From a checkpoint of a small mixture-of-experts model trained on Wikipedia: 95.9M parameters, a sigmoid router.
Below are experts of layer 9 (counted from 0) of a mixture-of-experts language model. Rows are named router (the router's row for the expert), gate (a neuron's input weights, with its number), up (a neuron's input weights, with its number), down (a neuron's output weights, with its number) and show model dimensions 192-255. Each number is 500 + 40 x the weight over its row's rms, rounded and kept within 0 to 999. Numbers have three digits each.
Before each expert's rows: "mostly gets" lists some tokens that are sent to it at least half of the time; "comes before" lists some tokens at least twice as common just after its tokens as in all text. This comes from a sample of Wikipedia text that the model never trained on. Tokens count by the router's weight.

# expert 3
mostly gets: " °", " households", "^{2}", " acres", " ft", " Loss"
comes before: " |", ".", ")", "N", " 0", " 1"
router:487487527539450583514484467497532555465568444445479471529455534496511482442439517515530519476468504504525524577454479544513552478462523471464483519502600475461524533548517536523461455500433482
gate1:572499554515425482593545596542482476462464498513455502427490437528500462500530478487492510528466510486460557538495475482500549535504506446490398532500541508499499504454501495485460489487516481
up1:535504508509512513436520445507520522536488496437447569509558509536534527541485497468510541516573515552564545539502445495468518498473460494458431455467512515514505588542589452481502497444546566
down1:502527559495447517489490439511556528449493517543503509517492493526553509494491511540507541514478516464481502469519489487558461497486450399564526488497501489578438414539520486553450507466483471
gate2:509500646521506572508504538558463509491503435474507523480503523545455500460515569570538518495434510496566541480516500451496482482428490446513523504551516452524463548453532572502499454536549561
up2:447503464486601484514483458466569493485480525517517539564527508541526499546427473482490502499537519501410469489537532529552509515488472491506477471497515540545522452516442475518489525463479495
down2:455552508547500577500383473556585516494513564502455447452445470461525495514526467495510504499468492482489527588497491519504487518471471455496471488495424518470534496418587437534520494511520479
gate3:452427509460502478512433475511483524434513524515561528543493499509494576556403448508617459542565534508501524595550461553498534460528556508498495492545506449498466539502512545517473494531426443
up3:444500513378502451533457479520543548538450525563494615473455518535496534487479494505535531512509507453517507534490541531575520531491568475477507457550515519534444566547514569532548467535441482
down3:505536449497493461471485534414491455505515589507581498428431491470499527570451546485528512448513498526551496509495495454509465482450532493549457482576451516529510476463471529545498509417557468
gate4:513481507464515556482489489530543582416545467517514504568505518525548497455456500534525496481440488458504568497485524500459526486546541429471564520542571513459498509483558565540393504542484483
up4:496505539580567531508559517505585474499428490504455495537502500475491461534436441556573494491550415480528523538510423501476480476532477510486433487520453472499469488383542400488436556443465439
down4:519510501508470518484429490537507532475528470477548457441552495471554480496573477532570474503509582440490470506499545500466360498421499457486533472471512497447568509565477527496507453509466438
gate5:493537479485448583433495472541471503463489500462519526508516473531364428463453576519471486500522473505513513497556411528490536533479496496453494568500537438456470517456518510479544494528506563
up5:483505520538442478542554512547518497528427510563480439428566436536582510549565485444525506464477520505442490482513513519475551503476559571494511515485495536517512497496416477479453591491502421
down5:481506470495448582437538459447531603447520448449503497461511431595504503532515512471535592488494502478437512380498514486529453472482582540469457511482482510501506493458556449486453485533513533
gate6:500483548555476530504523540508470480522566493454490508554464546520544431498439497543470548496507478532505481504509460535538554485466486467514542530525521443479544503554475504508486420601399517
up6:426491494526557515536524465552419516576498500445487487564567549467486571496587524520524463513517534567476467520507522508479523491455501523631507501496409467482478501511439441466560476448468485
down6:525520487457484484542437558514553481465515492564495515510520549486505526515502450537457492553407443559539509447477489527427544532490557525427494448475583471552492474487506519561524530509516514
gate7:538456500556517501470506506479533472439479542514512525474385458535472523507457406476532514459485519428516507528468411538480434464531522548524505542488487521460437430545463489522511515411448536
up7:605546500535488553449436544480549516456474496449510452449455473543475459490483412491516523498524453457464494534541472564461541496509521484502504490580530515404467472553487503519493552484504509
down7:501499485406456486464503556502500513462498513502499457497581530527507421531549510546504515528487522509480494509528595434472484547463525527467534427472475457473427452556557506566464480521427522
gate8:469469446457498474449441492500479505417554513481511527463483476503508490510518585440532459486459546507477508588528491477565493507488626426520522496510496528452428560542454503523491454493504531
up8:476447430471494463552530545591429455545547461646470502519523529530537461474456554536516487466466517484471463485493499427456509488535473340488528514465489416492534554554470515505438455569477465
down8:509481480507494536489570469568508575492513464469536494527485474437524554509523511444493533483499516576514504434475470448493541505489540474500441491465488514515470505493445471502473536495412569
gate9:469434466555461527470530471523519519382563477447428458435544504491530445528530524518547485546476481561524515514565381485520529561509456489480461518487533543502514513621479498488443557567456525
up9:417454536551441475430499504510486548424490501453468477531558532455507509433517548502486519469466497497460484506509508433515502566515465500496476495501521498493504487570522548454425577559467516
down9:505598527554482506521477564395469504513451469459473562467523521565534493489511511604478542423495501446515460486478512502501464501469465546520438422449504502565515523516536481551510455525529503
gate10:565520558577481525463460512501478529500512454544499502531472553531548453394442497525494572518469476462616485489437465431463494490487492506501485505496540430494527500609550497499481459654506517
up10:536461517465474480477474507537492469464413498528615543535473503566483421496531508497456522507527596490469527463492464455512479547498475495493509540460546558547461573487494466527443474609532398
down10:542503516463519549527519419480503504499499524481530453515482414533512544512499495437465576503491494532564410577464542478508543509512525519543541479528441586443535497397586492515516512498503505

# expert 40
mostly gets: " 0;", " 1;", "---|---|---|---|", " 2;", "6;", "4;"
comes before: "\n", " ", " 0", " —", " 1", " 2"
router:480485522501556468467474520479471514507511465544401520562477477543462534523510498481509453464514492496513526509432465472506562514494467589496544514487561509514521516526495496438504508479492544
gate0:521577502490539535518550506506559580529514554491515514507466502537510442513485503380530497494448493543604495457545525464482506451506547492539496528524519447551518440497500486460495490531536541
up0:498456570465492514528516516456382446456476512568507520555494555604477546548495464561598470521471515431494479489448525440496481484520489517472505509537496570493477576505512514426539443557462496
down0:560487501495408448532495526473490507476505527490500559614453516428553490525529518502525536479503478424487548548476416474494501524568469471450535487536491458501504383523503523409520506553503484
gate1:492504569486519507545534524546469500402507518527471449487452503533522464545485475466553522503501521454461459473512546479497418511543607508550516546463512450501420457506478475476525479455521565
up1:493531538540542504470574485445522485455494499571546450509468449492508491542551524457541448410537480431462463506477500488487496549566525499535493482476602469569509425529560515459521548457483549
down1:483460482514443573411525504449551524493474514531555465493447538530465531506603479485608475499505493593478442517466475426564441540422501497517472474454474430443459559433483543520534453510474471
gate2:554554523533494493526433480502491586477562505544472551541427494506516505542521359428554452558521513532605495532465479487452488433525476510503546504483496558424511498521499470460505501489523516
up2:531453526446525544506597494514532471538411517501488536533490482533527552430446494567556533517439531519486455457524562454542459484432514502512492516524508462519464546512563502546496375502585529
down2:453484455492474537502505479559520481461479437523469481467479487444434523494520434447535509451560460429509507473457513516475529544505527593531495461446536435516406463449571484473436512503469500
gate3:508548514482509568500510524524500469519485549427410544472515502441483554502494485441531414533486520501489566515526446496552522483497481590519445490499480509502462423492565421481475525524477603
up3:469468485501519554512521493437512513523468465513513482464437436519478540510542427474506528453473467463558449523504457510452495436569512488496525524510455500436496480523528446497402504535516492
down3:443479477570519512519520478484478565440476471488474490518452512533498440355483529511558526418500506447524503554466451516542530432518409593516441457532474450468405537501497389499425511467489474
gate4:517474504489485500575485511474492521576528458445518499533482461464463446452484518487494603517405505544493572600477531529514475494519480465528549526501492477522500492435535476572468531457526510
up4:494462489424460520496528467506478419486449510533488548489522458467455604443498440538504489466535506513545520497461510465535567548511500501492469506412520465543520496449492523500479558632490433
down4:480495465522498498530486542481534489496537457601487441443460467480529487472505455398503485375447579450486537436476427498584554444488489515417529506509493453546488380503434530490517482476574521
gate5:421495545592493491490472527507455464500486500468421550526542475488475509521496486458511486456448533469425488461526390465504523480538464449461461528539516547511489493496455464533512575436422596
up5:570514542507489513497495505453499504548492498500525553592547518548453557534422461513547494504558520476471462488493487525457494444464466462556541482503501551477472527516584484413545561497506470
down5:476531442513470521470462510519519525522467528526490447512548544509484518462521504562530462484499541489561539488486523514524619465514482495430470466495541502494519528529547497552522488575390441
gate6:478495501487502435528476512501497575486507519532522494469453473534412513512532552464501503451426496455470539487494538444495480478553468493468518487473519451537530430575483524482507489511505545
up6:527542479440532462502454576497482498452522480532461522476532387470444489493591493488592530458506484508519508501428551500520468413566447507508496538480519460500505520552544555487504513447500537
down6:469489479523538538568445473513514511433474433523576448457400460460562508497507519501483478467502438441519442543469467491425447446475516545463496493501489461529439502539475452484486483438510431
gate7:541524559555505462503503464442532490536515487517516504557503493534439547544460418491488444484506503444478552462508470500484508464570501467543549513538527595522471465493512495373429493505615495
up7:467473504446477469488466496451525540485499517559586537551432533523534492503485484482480514492560504436548515512507519485461449501556504526521533531444505489443503530557469511479562511528596502
down7:519456443568615478471502494404562486547502492448560427527464517491534512514483504477585479493566427488520510447564471525485483601384493454586489544502491526488540511482506503474533525482518473
gate8:421502493532514445499448478466545511413512476547417489490495530540511496571440498502515506541500483450523511536425505455489499494481528510550511494500513529519514437581443499447446554455491549
up8:501502557496538489439473564507507520441492506558470442531482538552497514545491445456490484466488440493546568461495488471341471547478497528440541528494630505545407514547552568490465471529489491
down8:552548504509543472496506482497479564532508534506462483565536481540483472497507549525521500549512532535490515583522517539543579446497507499496544431478432501443512478490553529489566514481461510
gate9:449544510399449449529460517547474508494401469499541536505471494529477585526464493553513456536478499504515522557528569496573533475489530493552475516425474581453557468473497521424513500581501520
up9:540475537538504547570463430485511474537525508546536509502500461408526446460484489468510492498485466550519554562483495541589519466452493448519503509540472556496497462442495418488446536466550489
down9:460506471456409508493498457481508515456523492511548495512459551514464489527542515475492519398460559484503451392500485489444466527496472402488490464523484477527479435559466556468535466451581485

# expert 36
mostly gets: " took", " began", " became", " been", " went", " came"
comes before: " to", " in", " a", " on", " the", " by"
router:520436485465573489474566483526540530485401520548456481469517452482573499520495557512521549508522414503514478502553456558470407430531463454519436524534412476511514457507452460516458469507515489
gate1:487527546545441573473459528511558523512468526564515451495546513492532499487540559522504459514519476492587564490500524558476484439484580556493505533508541461554512453447531474480477522490424560
up1:489461577440538521512429556535518526435453544471415507527444513558480506524493514554487539540506513459488484540548545484558573335549521481489433507500451492537527524536530517537456534512460551
down1:527500508564527535520569518524472422542516567463485541441514502529500474492551490409481511502457578521476505498494429496471478489440558527536514563558506473489429509516521491487513486521511405
gate2:467462538495476556486495480558528490473461546483457493506465489444486523552446473471636469452512499531556566476514532601497504507550512504518532484507505439447488444486501485471450528483461485
up2:579527515513487491472483470486449502523520486493478516563516485511534513416494445484519538478513499476596451445512453462496571486533465481482528497506525535535526588492550496490574527552507470
down2:453565479464441481505490452532508570450555504497565500491510506494481574461464468481511490516583527509467547460441480513450536556475504437551522519519542508472534486484568524505588571499501528
gate3:470514427476523458495467448480567505430480495527468492454563511440495488563557518487527515475491557484505459516493381503473532547500565453538469479526457459464437479522558523507464546480555508
up3:420459555449494444542522530514483492530488549438578480476539530494480490504564456479527565500553532541489418499554481549458517522546513497559445504507507535473466455450466520508447512424400478
down3:484462468567548571487470466460488540516499520547493469455496580453479497462545500509478517509503519502504532564488488496460479548521478476489479385551425466473545425455434528445489458564544459
gate4:467515560532516501516459509527496469405507457578468496525551454481480521504458556511521459533482546530483539519494492479506463504577498454490531493501551466528467423543428553403471592530451531
up4:485574459492474483553499457505467493516502544405531506466464559557515467505488474512507602473530517455456543484585569534506516457499466505550465522473509516477533493420532481497543519430632462
down4:526527529518513472515544434501520487464476439423569454481444509467553396487550527463443529520506449453495494416553585528435476521493504480539545583480516512547445522576485516465491519541561524
gate5:490539486600503493522546451517546478489498453599480552478531465509475497475473470470492488527467499488511557468558510556468458450487524488476501484518542518581503491488410499462594498495446459
up5:513513448449485498499483501477451526502495506463471466547519554535512456513492515481467465383491502442474456484487529495565585616556429524485497518459532542547456499497532514510509542513542539
down5:457503503535512441566503509517479466492485471518471533504538536518522553487454518458583509473503512463519513547451551414520452496508563523487518464555465532513529408491500484513512523591518529
gate6:503489495465477408430541511531532508496470549506531483432467507505506507503474509516505508511521486476435515538512561530535488497536454437522458517452469524457533600519395449493442551482477461
up6:373529504554530520557514453480530533509477509546432557484514569537495477461497540506453446470398510498571504518466507525548465518551520555508535503516487468512560522511518555547511519553441589
down6:482542450494559453408480443504504480474603501509494484436520523453540499562587496461554477459481502514556473517480461480480463514526441533539452471464541457492472483570512439582510502483483589
gate7:467518438509505498469552507518509517455529490506533504554470484573488448500497574479530431513534479454513521598509438515472483473615541495502490513406485571560513391502464471500526476553469537
up7:478515476480531475487480498504487480549545586472503440556554502496492432506549505536492571524543534553485495550476469504485561529529508521439528557616453524548480552499494495466490507531460483
down7:498511500473522440510485558520473477530472512533604454527505488539526603464445518558525489539487524497423458563464542523549547487505515501495473557491474511542496486540519513462492544515509456
gate8:525433512507509448516509471505516558539429480484527469439553475458515476502535507507547564500509494425548534485503487492482437546593504488579441507540516587426402497501556557484481546430578552
up8:448478514533531560500515510434504502504481480419507485491494548501472512498510474563486489540509570524550536512660565550515546543522477477559475430497475561452454565552532508528467527533481516
down8:467538493498398527526501529428517474540538455526555469465472530542522377587536466465511462544486486508479515404410498492477515502506607519549456468448449498505540546512524489501430504500547486
gate9:501457471495480463469525500564507570488497480573437486553491489507493491513457514476536514486515523417482536496420487493530461454456547501496475481475454501481511459463468364462564562495494545
up9:409484443484484510546517470519529492496514560526529487496544509498480488507534513451448433500576551497511559417472429467532467550484555586512472493504533482554507436499405492534415473493557515
down9:543530520524467594423535488440566501416510552507563483502486470487532478477480500520519520473491527514538476527427514463482433483522541555467520498515501484471484585432510540451352505568462512
gate10:470487521515505449443506475491502445485434455486485483519454448487562444538388584537497472560452380471483485489528431515476424476477473509492488516489375448499449486419490470505479529566511525
up10:480548467493532506545509467518504481540472518429557530475480533577487499528533410528452418441524492450504480457499494479538580498415524424561491471482498511470495492456541501527571467500556504
down10:489435535474533476519505449602545455506497555455526450537542538502540524501511499487470540554493515518495475472510474523553462528443478458499480586495469479554499524518553593473549477504479507